python train.py --num_hidden_layers=11 --hidden_size=224 --n_experts=128 --experts_per_token=4 --d_expert=32 --d_shared_expert=64 --hidden_act="clamped_swiglu" --moe_layers=[1, 3, 5, 7, 9] --router_score="sigmoid" --normalize_top_k=true --routed_scale=1.0 --balance_loss=0.0122 --balance_bias=false --init_std_router=0.00747 --lr_router=0.000978 --vocab_size=4096 --norm="rmsnorm" --norm_eps=1e-05 --tie_word_embeddings=false --optimizer="muon" --learning_rate=0.0136 --beta1=0.9 --batch_tokens=65536 --max_seq_len=1024 --train_tokens=395400000 --max_steps=6034 --dataset="wikipedia_en"
Below are experts of layer 7 (counted from 0) of a mixture-of-experts language model. Rows are named router (the router's row for the expert), gate (a neuron's input weights, with its number), up (a neuron's input weights, with its number), down (a neuron's output weights, with its number) and show model dimensions 0-223. Each number is 128 + 32 x the weight over its row's rms, rounded and kept within 0 to 255. Numbers have three digits each.
Before each expert's rows: "raises" lists some tokens whose logits its average output raises strongly, later layers aside. This comes from a sample of Wikipedia text that the model never trained on.

# expert 78
raises: "\n", "As", "The", "In", "E", "O"
router:150109082188153098099089097048092123154151131130098115154114095136150050092166110138094090084109132168071129130142131087103110099101119175100149110136108137234124133114153126157163059138131100135148105098164145136109078131066053139104086125081094042169106150022168080145120127110116177042137083191152130105163161164127157159137099124115167117119107153133119117119209139119126144152106148097065163132103126121097128151129121163092159144130144116111088156117064187101104094100136149162123147107126135120132129147180166131144114125143132140093136161136158138167139139094079089148137129115124122139096098129068166108114192083129148145100103105083165098086149112132092150093067
gate0:082122089152142123107165067161074143108136102115087124139088191183208115105093156200169092109153150188172101079138100116093081157157068119103085057117106103190169192054186136157114109140128108109153091160126150187186152099132166157117159120161132155109134122129089126120150164127117145134131176120102102102113178161103153133128120131088158115116102142126056155130147166130147153124166135144141126109108094061093186146141196107143098128143123089094147127124141151123130146106094099127089168126125141164078091133166133085108065130142194110141131093097096085098119141176116151102121176093072138147128075064165141137091141090162090156133161085118166144141094116099163199144120
up0:098109154116097143136174079186089147172142143081140126139143180127159081102152089117128120103157135117128039121152132127129165128184092110116082072151109081131141158102125124110070077146121102144229105146116112121148132131106164160141164174152136093098100134087094123192144148136166115124108178101093129114081113190085111154124109110133079121116123152102095175150123169172137170138152125144150179093146122148166139113120154084130136197150107128075143086122181128131174171122126135149116094103181164093086098165146094072154120126141093092080125207069129072103154136153107110083109169144137147087226131063128129122152177146119123088174190184098135138155088104101162163117091
down0:114148119167138129210111127171061136088093157146185119087112142174127116137097160226123110130110162122160118181085148111170131152109090149055182128072137157131110133131124104146142147076129130151104143108151157174107119159161108155106094101076073151154159152112126077067182102106164125173103112163102201151117099120132170159141198131115133159152174055128077143069167134103170094143087072108104130110145114117056160142169124107118121099205154110137103190150090095097103172127122131102134137116101126095116153123148072139081191125156159114109159150155153135121096134130087128119142111124145139094138121128169037136205159133117138165168140109154113155087127115081127174135172
gate1:083135123203133107161125117088132182070147149110087077148069173161110098111117155135077170152112185135145114111169105158128123098135129176126148166130154121096143115124190097128113096136120206121200074047149153120134091143181122135091139159082082155142137080068150111101193152083180116131163114150114127144097152142178078111139075097132111142107135101184133082127116040182158111132119101105175185161104105143149119144091112160111121101158126107143126123162127094117126123058105149168145111081104144130182183113125187149075127064111146056171094154178113105126150094162099111153124167120144129136136108146146102137095149125135115190132087117079069152176129188115120126156129
up1:201078123176082125162156151091154152147125153134087105207096160128069120085099108101126130118062151111106140097160103131125115058123152120145137131176205175177135137129095144121114071139123217161103110096092196127099112166151108119110120090112072143100148078098173108154144170108172099091145154175138131115127131173131137092143099125152118147107128080132141091105168057148154111137087074059150142166140062126125109104135094173092132077141142180121144121175134079131189118033177141136130162151131152146150147066124161112181131152133156117150106174179164123151163099176113114128186147126126108100130116148096092118130179124133092135157099127094104147176092155118068120101094
down1:201125146080176170089140127120152109087089081131172179167167147140154121086150115111079080107117160121136104141122119110108132107062114146127114121161176134141101148155125138143184097174082123186177110105137180114089146139090085129112151140130165148069110114116171094191132158075165103057169132183148142125111079122138092138180123134120136153149174163057109109186122150146143125143146070184091165125070121145087095095184124127100088124108093110069105125096086180091128130146183124125139125153141214157147155153127105042153133109151066118174138142193150127130097171126063151102096149140142088144084131122109155069118152104106077144101101117125113078109126117129190103122103
gate2:140085144148174132107103165150145146159093109137062119135152102160159130191144161193104125148123119084074135103131159184148134067083090104086181100142117128131101126188180137104062135118081154116153095118092151134084099092155101094094046063143114077108072088055072092149159115139136111129113128140149161147132093143125142188174110172137107079108081104160191096108121161116116151132141088114153079122113126172148153129144139158136127199133132154057118154104170123105089168148188170177155214142169143163154095100140064190132125119100121141141119140135127081078112151129137163128169122173101163140137161146142142132115140089138102146117124153107123143131196077088076099151087
up2:159142101142204153107092128092138148133108163160111134157134173083139177140088085226097125146182149096116149173121141130109158130132074122105160151138094100161152123102175115138098157167130111107164155075124176101135132139176081126045158094154195043150128116129152113071175112153098101102089156191123167168130121137185116151100135161123142080100173140053082161105050125157124078144116110141123077109127149185073115128149167127106141125157135143094128150130160146079062136118057126134159130120164060084160078096136120118154104088091127106103086108157112099151120116202120110094139096166084169155093130156145170145133117117158123108209139139122153096119163106149133126125116
down2:120118112163108131156194149093172112128143113187157071179099145089108076070134138122124150170191147185129167119133144118126140121154153071122171070155080117129181116110066146154122163151125156112085072162085101141140198171113046111127148137091100067180137158099138121109157194205109138149125205129129158121111116136189144144187116120106119167152171122089107139155107123116063140168172132084161085116106119130154148113145154152126135126158133107071137153099143064138084149120173154168110109150182104127057173123145100129131133152125165168162138128174160108136141147168080092143156140129084122168134127109115160124148174111141116116169232132125131125114172086137142098063157
gate3:163161167179134084103133134124077084078150092071086120179078177114139128092169087126158104126120137200127090141119162212064112154123077127126127080104118092077115150098119085129140141108141089092188119125142120112154218165098115165163131152156116052096109152120131140118168103109141160075104108106132140114100100159122116078081119103152114092131141173119082152148137147121188172138109186168099188168096119142098127147132137105114143144098095183145099147130148131190095108137131108180121084126043122091164137081164180104148121090146095150096138114139165114138146063136113121117111156113200117097136133115086142129102151156185193202133152146161118184095120127093130129148186
up3:124078118129135147158154122149151119124086148203101159132111092129139141160060094212134174105140124155079146119101159180192101105099156109172139112134131103100129122138088121114167197132170099045132162099083198173148080126142141144163128108148123127109072127141169131134149144137121104174162084148117180056103103130119104110138101146113105121158128169144147150213127070081090104068103074147081105118183155124121156126173171085065172104094068066092104154124073122125137147185151128108130137164152118186101115105145160174110122135085148109162149144109123114169134095157145154120080128149134182154169134140149157090165140129141137115033079120114135067113109148139093102094134
down3:173103146087105183109147146087133150125139098111111118124113105117108095138153113147134115148146162117160196133108140106117081162132130166151149137137139157133197105114113149083197137137083113115141100078166149122133124070197163101133088114155117127123133198148162135208107085101138121203179032179168160080115117146132091124074075140194125186127092139189176142144147111139114103180159102190127129127158197163100138092116136115111108113137109129166057118117120099081104133092100141145046159060137115150135085148133100103119138145120167137124147080149156108130126190106151117168084190091150088116105071127121072143172118126150112173152139114179166117144115121120099133078062
gate4:148150067137134095110156157156127095217166054150147107103069126141120143106071093219117131109164161109169077122161113129168108157182164118065097103101181158124141143123090162122105145147106161137124129129170160124107128096166152101096101143079047120118092116095090196140131114121072104127129126115159087160149145112083096146058119091070124101045138083161109117083157148137160142159156129091144104113135106132137064083152122105104178128124208153104164093176135107175109104168102124135171171104180115130146157086161089140157134093120143115129136069132169148173148123171086142161125147159136156124115170122174168158145132126075135159126141109119159183097120082135078097167089
up4:169140162087142189116118126123113164084142165088087149160184095137122159120102095096079133191129126073188138109148072140114160053072094121185157100165129114127104101127104161090106132103120117154126102127140087106103109116162178164082149107185119124158105114143126180107168156126137149112097140146088140173120094121109101050112132117171098117138111148116130148142150145139154182156101119136088097142152086145089136163122165117135053142081138112115130126128180161101188109066155189071090105125127062191110090212138134112136060154179131115122086199205135097100085092148099118147137101110200159118167094130119152180128165143159107087059138131137094117133110163118167128124151
down4:150122098141087182145148088094119150083117157148086175145135128134121128139100107189140192140102159133220092092137176148134068133084147151142110129135089099107114088156136181157116151096152117096156075151209150140114122084128175122118160137191167104060145136177102101145092134117160113154134158116119126036134173193137127089096139086085127143196123141115143151108215166125109149155158159121093132110151175121173100109116104104142168102117154117138216126162128145117135131121179111163084143180088082152128089121147145128149116148118136154185061140129076155104155151141150131053131081087155165130113127073095128162083140103092179120100159103187117072088147142171138147131124
gate5:124117106109202070090107142101148172088105102115087139126103113107196168125130116132139168074134095158157166080138152153138138152065138153158158114152145126173167119155117133177122137150101074120103072081087153121101127166163108169189143168117150161136101186101219130160078121118106186108149123105092124139118128116177125156128114094091119084141119081185139168162134085121092121142168127180066133149170128150131177093104140194114213170118156183099128100147049118102086154120157120158119135117139108167142161161147103147177138171079074080055121153095165116091130104081107062139140128149125155152086136129091104101076117119123123165097093108131066143112153100131077158119159
up5:124146163151193063107110085134126178099168071126115191146074140132185098158115141127104175163075066160132128131128156155116149152099129174133160167112135113173197135167135130099112155155168115144150104068065131119118136061083112149143140089114081138091121169065174176151126135099118172061151134133117123194142076080158101183137132112090101079174115153169169116129150102104106154123149104144058165146157118135149157133146112159134153149103131160139111130141079160110116160080203156115100160081111117109104159199119078153163139147123102115063094227122160095134057130091111101120123153085095120134130154108131138093125107135114108146068137111107118134073116152114074135168100
down5:093123129033146127171148101095104085137118147098068255125120141156134145128068180120108109125111065136151109093078112121109158103134113111122153144095162116121118153123196120066092120172161116100127111142099132099117085113133146115148114181105096117127164119083098141127108141159113103090133096156156074149102116154128178100072142116125148066135118102098134123152132155124174149120154069125092091093130144131082131085130094153144141143105095142159169053078153079127144109103092165067097094061141133137141167096097087152051127143122133102124120142117157073221156158138092164123163137159180146127147071154134155117127186107181118129063157105098092132152146093164129145136093
gate6:142146101168090166114101149157135159151139102113175109130139078186080060174206079055177135130171097156087085107105156126091139104124098116146125102177125136139050129126131071148127125102119141110187109123181090114147108178144123129145123104145113107142136138139122105157118101149117057105087099114187164115119140172169144153187050112149151044104104150123132149137167128107128129145146115069169101136061115181140157130167139080126152162099129096142121144116120135129164137152096095166164079126160122113190131082129131124130126124115128168110186141101179126126083113090141092117150088083172110101230120151145118088102179165080113115094116152110120191070122194070157167119125
up6:097136114127123159116088135130155166146117142113136113140156092122177111120166070131125066097155046114077188096144189112078158104201142159143150148131100126113068090185136096095103141154200141133133114162164074198116108104152153143094149109186093086136117147100112088146106180133095120148166163113155156096135136056116114128085043128125140062100168080156156099138129103154114108144153088122124083118155126158093170139168142094079152140128132137136168110065131107126095104201136124137174085124180127126148080063176103099143135135138125135122149185112089163166134121107128166160116156198089093119135130156190080111101204163126144128137119174122105123179135069094161110170129
down6:150134080103152138045081128205131130173132138134059100092093107105096112135103167117181176084131166109163081174122136119145127129065140164141072123132085103094148136111121164100112110016129116134137167113146119086106121192104198108121138170158136134091164137136118180111107118064066152125122109111087124160144124186156096152116125139171129132114163169148113152163155176131116135084102152103132138150096160117151112148137138149117164082116159141123172096101134151186185101119099083137106099114136062112143155164113169138147125086094125202115163140102150153084088095068132112131147128092082156137183167074107124123163176199126164110109092145118080173142053174121145149139084
gate7:105130160151147128117111105137151073145136149095158105160097139128140144117129142093121097154191126106093078142152133142147105175149085093126089125106163077204109134124140146162109086136164119099073065103112111107164123169052100130125175090085119113123164137124071144180129125119102125106160198083106123121086120170078110119114155135146134166185109147172160162080150086100143138158159219097095097129119104150135124190122114156103138139133093122136164096137120162103127084068112183061139078188091121048115131150139107076099133157167122198134158131132123157105164146160087127117158146147222122111093104111124119195168181125103195090072083142126160165089165121138137162124172
up7:110119117163154154112110139148116181155127094163149105079140120102094174126208153165141143151104096190073188085171147115067119089130112097120120107134102139113080127149147094135115126106100199166151127115170131157144089135161126079117164113094164096125039104146145135094125158149187133124077121085118135190128119126071107200176126147128145114122106112130175123124135179136101093112155122099209185079121152126143152107095112089116152107130113127110147188166135156064072096187132092163141137142188182161085118086075105175179081080113143124146174078108080184173157146137156115166107079128146163104161121112097091114137094086150158073110087134146167129077119149152092147115137
down7:156101154152155153106175118151139125154142143106186108200148173117113094092140134171094135126088136142113133140108097138079155164145061146091107168118114179128074177130145146103187172229139123179144170155070229142170178074129118081081104154104120170123126144140128133114160188138143178099167131098062111194130140124166190121136146127140139088125133160166181133179117117166133140143086107095122109160107108133162112151200109115110079082096130164126111101118130173141108149141068101127142095161170117124153067202069180116080095093146163099109148082129145095136148099172125122123102145091122109088171119137177110129117119109159068121143089158150151139122167165160112099150111
gate8:096140133142079123134111150183112149147081114093173117176075151138097172180174091118101133106064098145119065140103102100167139174107149143124126116099069150128105084152184114123158114114168067157197170132166104147120155122062093123137075126089101056154107157105092116169119162134138090095148101125155136100103132148104096151114022125189112102116115109158154142116211116139142151128112091150100108168090105129160131115167159118147127142079127146181120115098154083131164166175114119127154091128097118160153152122128119116106161150105174166101114202186194137156086069189083114093155154125148083148187200079177140119081177125131120153128128154093134098162124141094153111110096
up8:138178079161105130114091129118110121152125193115137112139127112127187156195159064111184144165095095108084133106176127142124170104132172126087101076123110162108111121165141147097128115100154062157164074151120128099135198190127074101130100122056104136161111165085159114191072090167111201059100163137118145070130149183148137147110065117120134154132078201126086155156140091141152112142138088214147142124133145117142125143114115083152119165032138127156130064119120070126130129168146092165130088147100087171166121152144121108096149171083142171130112189154142157124126086145092129143156106085135087161147114133162084163102120139110071106113078135126147130171139165142109094119109
down8:148135074107073132098100143159077154145149097121155111113073090090164092176156120092151171133104179101106129114138103155190135117168113181122204105153102128080204127090141087093124097152181132133181085133116126094150187090107086150155096141114153147181136076133181110130095127127108099094138161108157119078094148124124107137133097130108119110170120161134126156125096067101120127111153177164181107133104094096181106111085201167188118155155121089189105107144120104133110099092105098171164158162091141089124098066078095051138128120073067151149156117135124151076098110109113129154098165131183193154167116140081118112152114167139076110121130126096059085090115112123156161112181
gate9:098138109117088083109109171174180113138084163116174121105185114135121173179147121159152172038113159152016147128101132036088119149114140121100104119122131164144140143056096144137103143043114126129105151079133115116103126179148117071167098137086155122096131099099123178101127094093149160140102061131155205107139191180102135090169169142109115152097115150156110124145155188149089143078183074131193160180168167121134140117087112181151154130085131089148067129164051127166135111147161137163157164138121145164125139119129114130102161188114162069114146101113148114115134109103118106109144164177136168140110125119109092174092111098098129156104108097152141141106116122081124105143128
up9:076098188113137183166110099112122133155093187120134127120099149155158104146138130116170071113161131135068140094062126156139110125166125098153083099120111118143146109137157085094099133121073114133155099146102136155138152105185149136096140094146165156130163129136132137230255124183189166135118094124111147115100115116117200088082109119142116161167108225124165114151099090156136148112118101149061134131129121123174139150184169105120147123168133084109043123119112126128116139147083166094147136133151068130113073118126155140106114025080100122107122145086121133099118138107086182151068158086171102163113155153149126134077130135129135136084099145111175120135066157123169099121142
down9:135114163102166096119103134174174150147143124095142101114120162114094033103090076127078120113142103140166079186176101072114159204124168120137089170125121132135104122141077076131151114153143096124107168146180024091076129133150082161178155098114127157089063140159135165115125148159113118151177143167083097151159135158099097131112171094154122116115173213115168135148115132100161182163118176098126171190113126074147147135153132124107101086135095138160097158167171131144115097142128109155110149155193109106152068147072155092123127127126145103115119087118106135100101076105075143124171189193135138087107095143193138157107122165120099089125081175161170118092104161122085117131112
gate10:099199124207130115114098076150144192145155151160107123113119134127124200140155147145110189092169116139112095196104194158130138124143126155119103118150122067134076092124149154127137165167116098124078100134151128118106126111132142107086133162103137061172086137127150107141078116111121111116131077147131098126094160138148206164151168106083173103141123104170123164182137096151099139161076093095069136104143075163094144111107202191111132112174144109096147110168065145148053102140126107079132132091161097086133145201115157115130156146117118136160128128033087103135124036127108133097129114103137164094147081134101148134128099147140037169160136150127121117108170199140126107154148
up10:125026241103103170123122108084138111144144089098151134177108137097161086173114102104151107154139115121116145154081163221092130119152135059128093099087125080116120109120087111170137111084161131079152091160106107159150146142133120163159133168073132080136148129128126156155153119125125130107147193192057140107087117151119152127136119141124098152064160160110140132128068119178152100129133113141122091198131122119123132105176122173160095183081101159128112097131122118105155085139109148126181145126142099097172154104151156131094094081130103085156131066194120102120060140145083091161132141102083101167146165090089094177146097103140118178128178164112172147146122143183130102165197
down10:165135148138134095163165130146109122154147112177121166069118136165140177110112113153133117117136127117144121045167142104128202094161107145145145179178134063120125123172149143146056067135158135134182099104157124149128131149109142125110172094123069151142153088122099090140169139176096160071094121155080156120154077121097150179124171106124101131085061127108142162082133093135141140165092127088112129131172105142096148122176092189103154090150099134102124118102132141134197166115129177113161161116157092097094118099179136162162088095138151084203147185147104118123123129195083198130142152191139104150170089152195159161118080100165060108077145189081094132079133122142163166137123
gate11:070084132144081121125151124059079128140136137195143139144114083101104085096154126077117119209120196127134085107187130139121083165095119103127100169145166166152102108085134131175120094124097100147139131104175115156065116101087172169071100113070136130115075083125076056141148135118139104020097112164135153145155126124120087131122110134150122148159112064141142053146083129137099142163101133153135114160138088175124082159131093127101204139116146113154143181155131158125137112135117180120097123118115118137179176122095130162146140148164181058165132153123169193164101093120154136152154118163144163150127101148113168124106226141121181141097108178137077133146148094149118103178109
up11:022136132163113124151083181104114141086175058127110135160114118131116119094153113114089141143171164057151129182158162190109096103132164138072064166128098156076195046143179113156132128104104151106156108125201104149094130128156127151104136133116106109113122154110216103148059168091158105059191104139122090159127119117160133147124125123196131125127188104110133128131108129193170133086170123161155197145143091075148123140131108188107194079143130104119100155144097113066138128148087120181126083121169116140178133067127122163105133154124104096128132167116167102128128121129144144187134119168113133135135120134140109081113092124139144166137120176120091082083111094140126067131151
down11:126127145099151039132117102106174222114101080135124130131119167142132155136131090163098061186089101188144123146130165102093077103134197166190102132121142143130134115128174111077123126135115151090197147098136153110128123149152108113115086181120080121136099142146137121174144104102180107165148088161141104050154156179166127147147090142134163152147118136129160180126153090130126170110131096196104135113169156132107147092149117144100065118069132144092085168174145113110103121124088105133104143102187085199086167140071158134136117081141148060139200163149180116115147112141114089138068158096152040152157122155148100092126120138094097168141096155155148137140156173154109095190126
gate12:154165098088099160055084082105132161079130161126159115146166129118109162153175171137161131199136124153120111079117119143092087118121135130095140179094122136171155066095154184159167111110167124140093159123125143105109102044087108184137193112103109121114138076107093178142171173043069105118165112139080095146114115065105173188117121102186123181051170138159175093138139169145134131138095104151147139133116076114129107131125084154158169097127192133150102132069099091157168134174140085132141109209115120128106159125154103090139070137134172138096089110153091113153148168067120139126150169094087081150166116125141126167144116119161128121135133155166122106182087100133149161147096
up12:138148232075114110117129099161105132085111144134134131152121140124134151152166151150117110144121126135143126079138123182149153122141169134109112173125145060141154102140161118141107127138122129130101119128140141116126129116041129157058149133131052089112086160097136127139189107113119154174132091118077072081079080154062169121133097098176067119087117126125138112196107104157129132147147192152158157175112085128125108119128087117127204079126200116139086158084125096117118100155143138183130083181135211106047155152179133113154104140136088149092118052128089172122188123088119117120128146080139173173155121124124152178120111060134127077132184152109113140175173088167150134090112
down12:100162116142108151141084160162122127152103092093120098150100063152152064156121138088156118077144171131069116120162113152127070098182092106157098102125190174140086111102117137127170111154146142114188108138111176157162100166122112119163141138110151152093162178118127183122071130104133054111089132148145129186113112110156108105098145204077109126124090119134109150191062145159107051094108119111145115056152112144146107086171124161135110120102153166140126170145164121137166121171165080170077164115137155142191120150092107143130122179071103157045159129116129100122031148116123132131093153091127110136097039131150150133135119186140123102182118125161136127209130140135146102106075
gate13:127203136086212147090124113104050086167141085156155147151158141129068144111140133137102219117136136122118122171087146189096132171092090127146119127112059077168115131093127126083104131119141089182101127110133149093112124118084157108151123112094113097141144098171088139154117121129177104129093065078173177143153155123091081145143181160145145129145115137141134184149155152077103147123138147118161144126158125124139125149132116162100186176124113195144141116100148186090108090159109149076125078114146128087127131081132187118121193079062146114114101138036196186093120127076109121087114128088149200134159138113124155132133121184106112153135154100106160116096124141165076163063130
up13:160147102140083133096159096143096147131157175128119097133124139186148118094081122115150114146113112148177129149159145123154115131126114117116135129155126097082143174133125131169117154179209115103073110097123120166128179103183127086140123157083134096163066211131121132145134148099106159117147137083157086158065143071050123039119109137156094136072151060119119099118165120081145229154097144106106147079113093147107126130078202141149106126101160190151101159084094142131071137086116139135111104118114160104135110188093096151130088076131095142134152173130111126130147081128116140061147139113116212129083151127201142112211140107127100191117131138126141151151127141192158104154110
down13:080138099152163150123108059095129141153137154083108158103142130057178144147134090105116085091125161074067153065169111188111090113116147148086156098186133052122148120106136186118113169063106058130119101167074095130148068127073104138099108152109135134139144141154122147095141083112157147141099144147160135121116126141084049105135136150106127156085181182136128214185136136098141092118159098111105129135099172090126181101100097153179111160145104114123147135108164094113129079184131179103049150090115107103154105198179135124111112146144185117105096106136120167140110122138131082185182193159095124142164140149105134090173084140183109124110100113120125088162138134135124146092081
gate14:136102124166115112137210183101051096151103113121147131076113127119145140099131143155092115126091150160134106155127148090109120098134086131054098118110091067136148109141116125171091133148096108147172149162124137116120120160105135111173105206051188150198084070138067114098158093146111107132146097173167120150109198200129094114124080114126123140107111070111131139134173091158152145106146174077141105099133097106093053167139162130114194174145120172119166103125109107126153107083150132171143160078133115131154166119137146168131156131157063153141139050105139122177208133109140050124078128118120097143127151133131132192187171097145128081135122120111130142178158100169080099156132
up14:164151114154108118161143190128140129125106133116113091116161138124131137117129138174121111096102143119088119120129115107128110053150129112060090146144089125142119088095095102159077149117128137131132160125159162085077147126112136098156175153086115143133103047109087121020171142122173140126117124143095108134103182137126135140120077094184160183150075139108135149153142118141113196107126193105114179064133068073148084212136146115096174129160135105134133110130052143178148131088148125103207126124141059166137115071129142103160143145199100133140125144058172116175161131094152117141119161151166136120202135115097137178204165143103099165143081109179114123160093098119130082182142
down14:108190155159137128152089057131100172134144173147153067134071113151170124143151128086085129142149145134138189124108150132179130127117146112147159107109108095167164096095174149110120096100136148116099156110159185153138170099148156123140046195160147132150107110138031140180165199126150154148144134128215157087094141120083147075204106095145113172100109117076153120125130111145174080149115166095079214101085168129100106147106130134156119175143159081098085087173121094137133084114153059143132144131107150136132147142076085144130080128072088119045121080053100151114151124121143101127138089128138145083134126123119106139117115123169164129124112155151120129119143100130126126191196
gate15:101168143095147092116108122063144138155151158119124109151147111134108148124138122133120179134175120139107141185160111087083103147115120149101134108136108124108105103132129125149116122116160164190088144087187167132095125069125130121187232126152139074050142122169171074109038099089093137136161156078158126089178146088097134137095134040098143120156146157101022185143130115159082156116179121134186152110083141139130139136177110149157154089114141132142121147119108176110114129167116051138117165187129154072119143125140147102100188134182131086130120135101125190163093077202157091149158095129125133147171152147110066112131159130098131163163161105130126090157152107138111134070107
up15:074128172148122151162091090122096086131101158115101131116187213104145113127150064145137124150148128081113153169139134159128168129174161139097126100120045153101090158089083165137097148142115200123097159107205143120116139106134142117185189165123112157121100153131161121152088082124115066162152151133129119128119141053127128105133137065136113159122168184143072157158132159171105167056135146058158175023106128108155165095135163123145184097149178112106052121077152175125105098135108101112087096084171086123122102105139178134125141153129071121087151153120113124094133124155173103115146142129120155088187119155146154050175143126126135174121105086146148092147095147151140150124116
down15:143138093109114098131097159152142108163140156152112154104136094129128152160117191101164148141151152152160062149125101124188129132122085061157129104122137113130109129127164114099067109131165108144076140120069135109173078181159156144093141152158138058100143095156178169093109126166060186134145146085137103105101056131135163136088062152116120037140132083147073082106132174125130138141087129130173126102102089164174112094103162135131140183089102049147134206169119135105167139123114114172151139154098149086082131106166067122109095121150164134155088138126137171169153171170164152128131131056177136112148104124182160108078060076111173106127154088100113087176111123132092158117143
gate16:087079162102105156070168153139140116142104069087126059157148148105094098122175164127132126114128148144095100101134147110132158129124149159148174156168148150152078096139131107113154103099131180134197117089135077185136115098103120098097195148108111115104137104125114157094133180110113116123108141142080129109113187113134113097139156078083161123171093186146170112085156119106044049175145157143167198182087119154134163117169110126119088176133123142100162109079137143106155111082146144072170107147096200103137119119122114124112063091142101070029132089179150141176121088083122140138135147083103124157170171149104140171104121152118125178176148125115160176143112158158160203158116
up16:122084125140144154162187128146181132129056101173059100081053163143161147109158175127137148062139156148076112100147121142099114144095116144158173200196096116081127112121121123133118119181120045128095161121172134109082136184105154143162057063108103127120088109116194067183087122102127120093131101087168097176116092110135114148114121121127129147122097166146065157164150101112142136150186173124124123138093130154142118130105112153153168135098152101152168107129087161172146158072197094130153144078125108175149129117114157169115151173187098138094126108177085086063092163074113117175140102137143174119166144177113104086100125157111110098133126090142145145157169091097119169122148
down16:120174162166126081117102119076078096098098101132130153166189204151107216116144144101099138170152105109087165136131157140101143117086123138131106085182111183145146128152156105152144186130091174118197094173142157133095091128120112133165126126118122089100126117098184105159160128129097150078083101082191075077123164161142149076092085151115141171075079091102120092107158137124109124072122178170188109102160075168073139169180154099177170159092132127123188126096101154155182116129105139099199058192137101126144146115143137129130087158105090203105145127117153171087118110143136157124112174104110089119112166132145116154134142136109127134079130110126065079152151127124107161121159
gate17:204092120149185113158181111169129165152071135124148135167058103174163097140147161148108129099157105178091135171122104106184087141093150134160146113101148119166130130160143087160168138173101180123117124156140112111086122132099124115149111171086119124107066140086147100145137127138149144133121103131088082094154108169127129148104085097119125167125142111131108137149158080107092149133087169118045152103083116088102106151110102100151187105055125114090169163109143180186145159154208131167096137069166032130145114148149037155083108134092122180090138161222175133107082133134156124130121100152133136125126159141106209095128117116151098117085073118142102103169136117155114124112073
up17:175139150122124150074146141161172122103025158140140143111109116107112144192099099149150130168097151160079131139149143102180149108093137157124166084127132161084130129144095150120111163110162116115149063115096197094103103099127103105114127181079177093166104114122131114124157127134148102151090106189122169106123168125131132129156137112164122103147145152142101147144072064136109108141096115106061152117131134144094148151140181088019143138090134144133075168102054118174132164116207113150149159107113052130159174165150152117169191133078178115124101079119187146093125171103181131132093120132114084112128149146062165169130148189154093124156109086140082097218122115133128121097146
down17:099127087122097146117148126132150057170160157149153107118136214149064142164111110055183125124128150118081107124171142114092089110112197099092130162151164094185052124166120119150126154120131079137146118154144091156148107108065087141125164119122182111129106165133107120087142113084132065126155118086139140135116137128151102102102047065124099224196094150165134149108134142104123102048087126124154085179182099138164176151151112174089207082125114127108084164124170115100087139141171121146191134069086117136088132087128197102139145167148108098155071101116130135128129080089107157158155148132124127171151173115108136175165108127149117109100103102112184127145128152139148145134121
gate18:140179081165125137150106155090070153112151153090107136125079142119152071095115138142121079150138107134089118136101117109124161153182108166128128087112128180207127152159132109102091105175125046131123091160136163180139168141137188180095108132077114170146122100104108106170103134188125125125207118178137158097132177093059112191097111176153113129133099126149170083070086067110117149149118155132145114099114155119077164190124155122116107155144133128099145053162119161112159086145085129109189146160089165136159116192098163134090146097123154208114118083077139150119137141059104148083132131140152126141103136081118065159181149123091135098123112117094043126161121150086124129159112
up18:094127086056118110150120147133162100151141053124158091160085135156083141120115121101124075194067128112111132102125136102118057052097135117136122122148127098138086143140052096148157102223138153135114124081154129149138100207126164116143102118087141104109181110132091153150116114137188142172165092107137072128075120140094095151092134134156075181166127115082216120175122104126126156104186095078092086163133153157182120056131075112120102148113150143149130041142163130098181151107141161124163119119143148093073125150131096152146156125143127135102140114058196152146163129155124125177108188100141103134150142177148099117082142160114167155152122136142155127143143146174152100180148
down18:171157039160155093103134239135213110143149108129068067088108105164153093115117124131101123118108142132140091111181086078140160170116199142091097105132098150050094148171063152143167168121116202116208062117180073144127159132134133132168118093117164102115129125109165117149147147157113122072141127113083167089102139162146132134138137090182122130116157082105143079145118127141121156111127169158189133119134155118158110149110144100123163134153144195120134142136130148162175149105140108145169094121091081098157116171156126113130161101167180219158118102142094091143145159161148116145150135146131103110099056155074164111165142128124150152132172096063123151134166122154123114097148
gate19:148151094116136112119157173146066134108110184091093117159096145106129118107096207116099120119116137153138113122131162119122150063091144111133095152164177150124179080189166130129186125130133145138161121118143177134159127182112081118162134196122091097101134101048202174105127131168133187104177109121205115061086159105153152118081168124099177190124110090104157123135144132150121129138104121146083153125137105096118132186143111133126113100110151134090087100184106131123141094042163124129135111099107104144137131157104122082071148093111144115084080122111148148239144067116145126166111104133161080078175136086122137169144137106156130134111074045101134165143116146155057113176142
up19:157098130140153183088144089165098079131112137128130127099176080122146131108073103123106111161116167113140118129080082173104168151131094082066130149114114181124106107072126108136177151114084116154102123071102093135080102053151161147089107132135092175106151150144056109133136130132128145095174095147097112209147126140159087058108152099173143104091175084195122163130189141168194148085136161124144183124139136103156085141201110140094246150082116114153104159129104133143088133177135174120165130115106194114118076098116092157120138111135129163114152145077149073114153173104115146109148096167073152091106139173123171162159111132118151164165158133159125133122108063119097108140113
down19:105104163094123120086141166122063161134122165180173075092085104146139139104114117138175141142126130161157111116171086127140118090155147052134129179061137141103110103135123169162102113132121115122123183130142107143149091172149113145176128095121138128137105027112095125118108150186077106132120188127065114190176132137149135181182228118146123157090110048120166117118099146132127145103135170110145155171133120129096097170112141132143156184104143154140110120110092146142109164217124122096180151116108181179090163118126170113151094145086099110187094116140128131132180120149084103063133073190115167097158166166096108133134145106102164067167103140109116171081166111118071114098105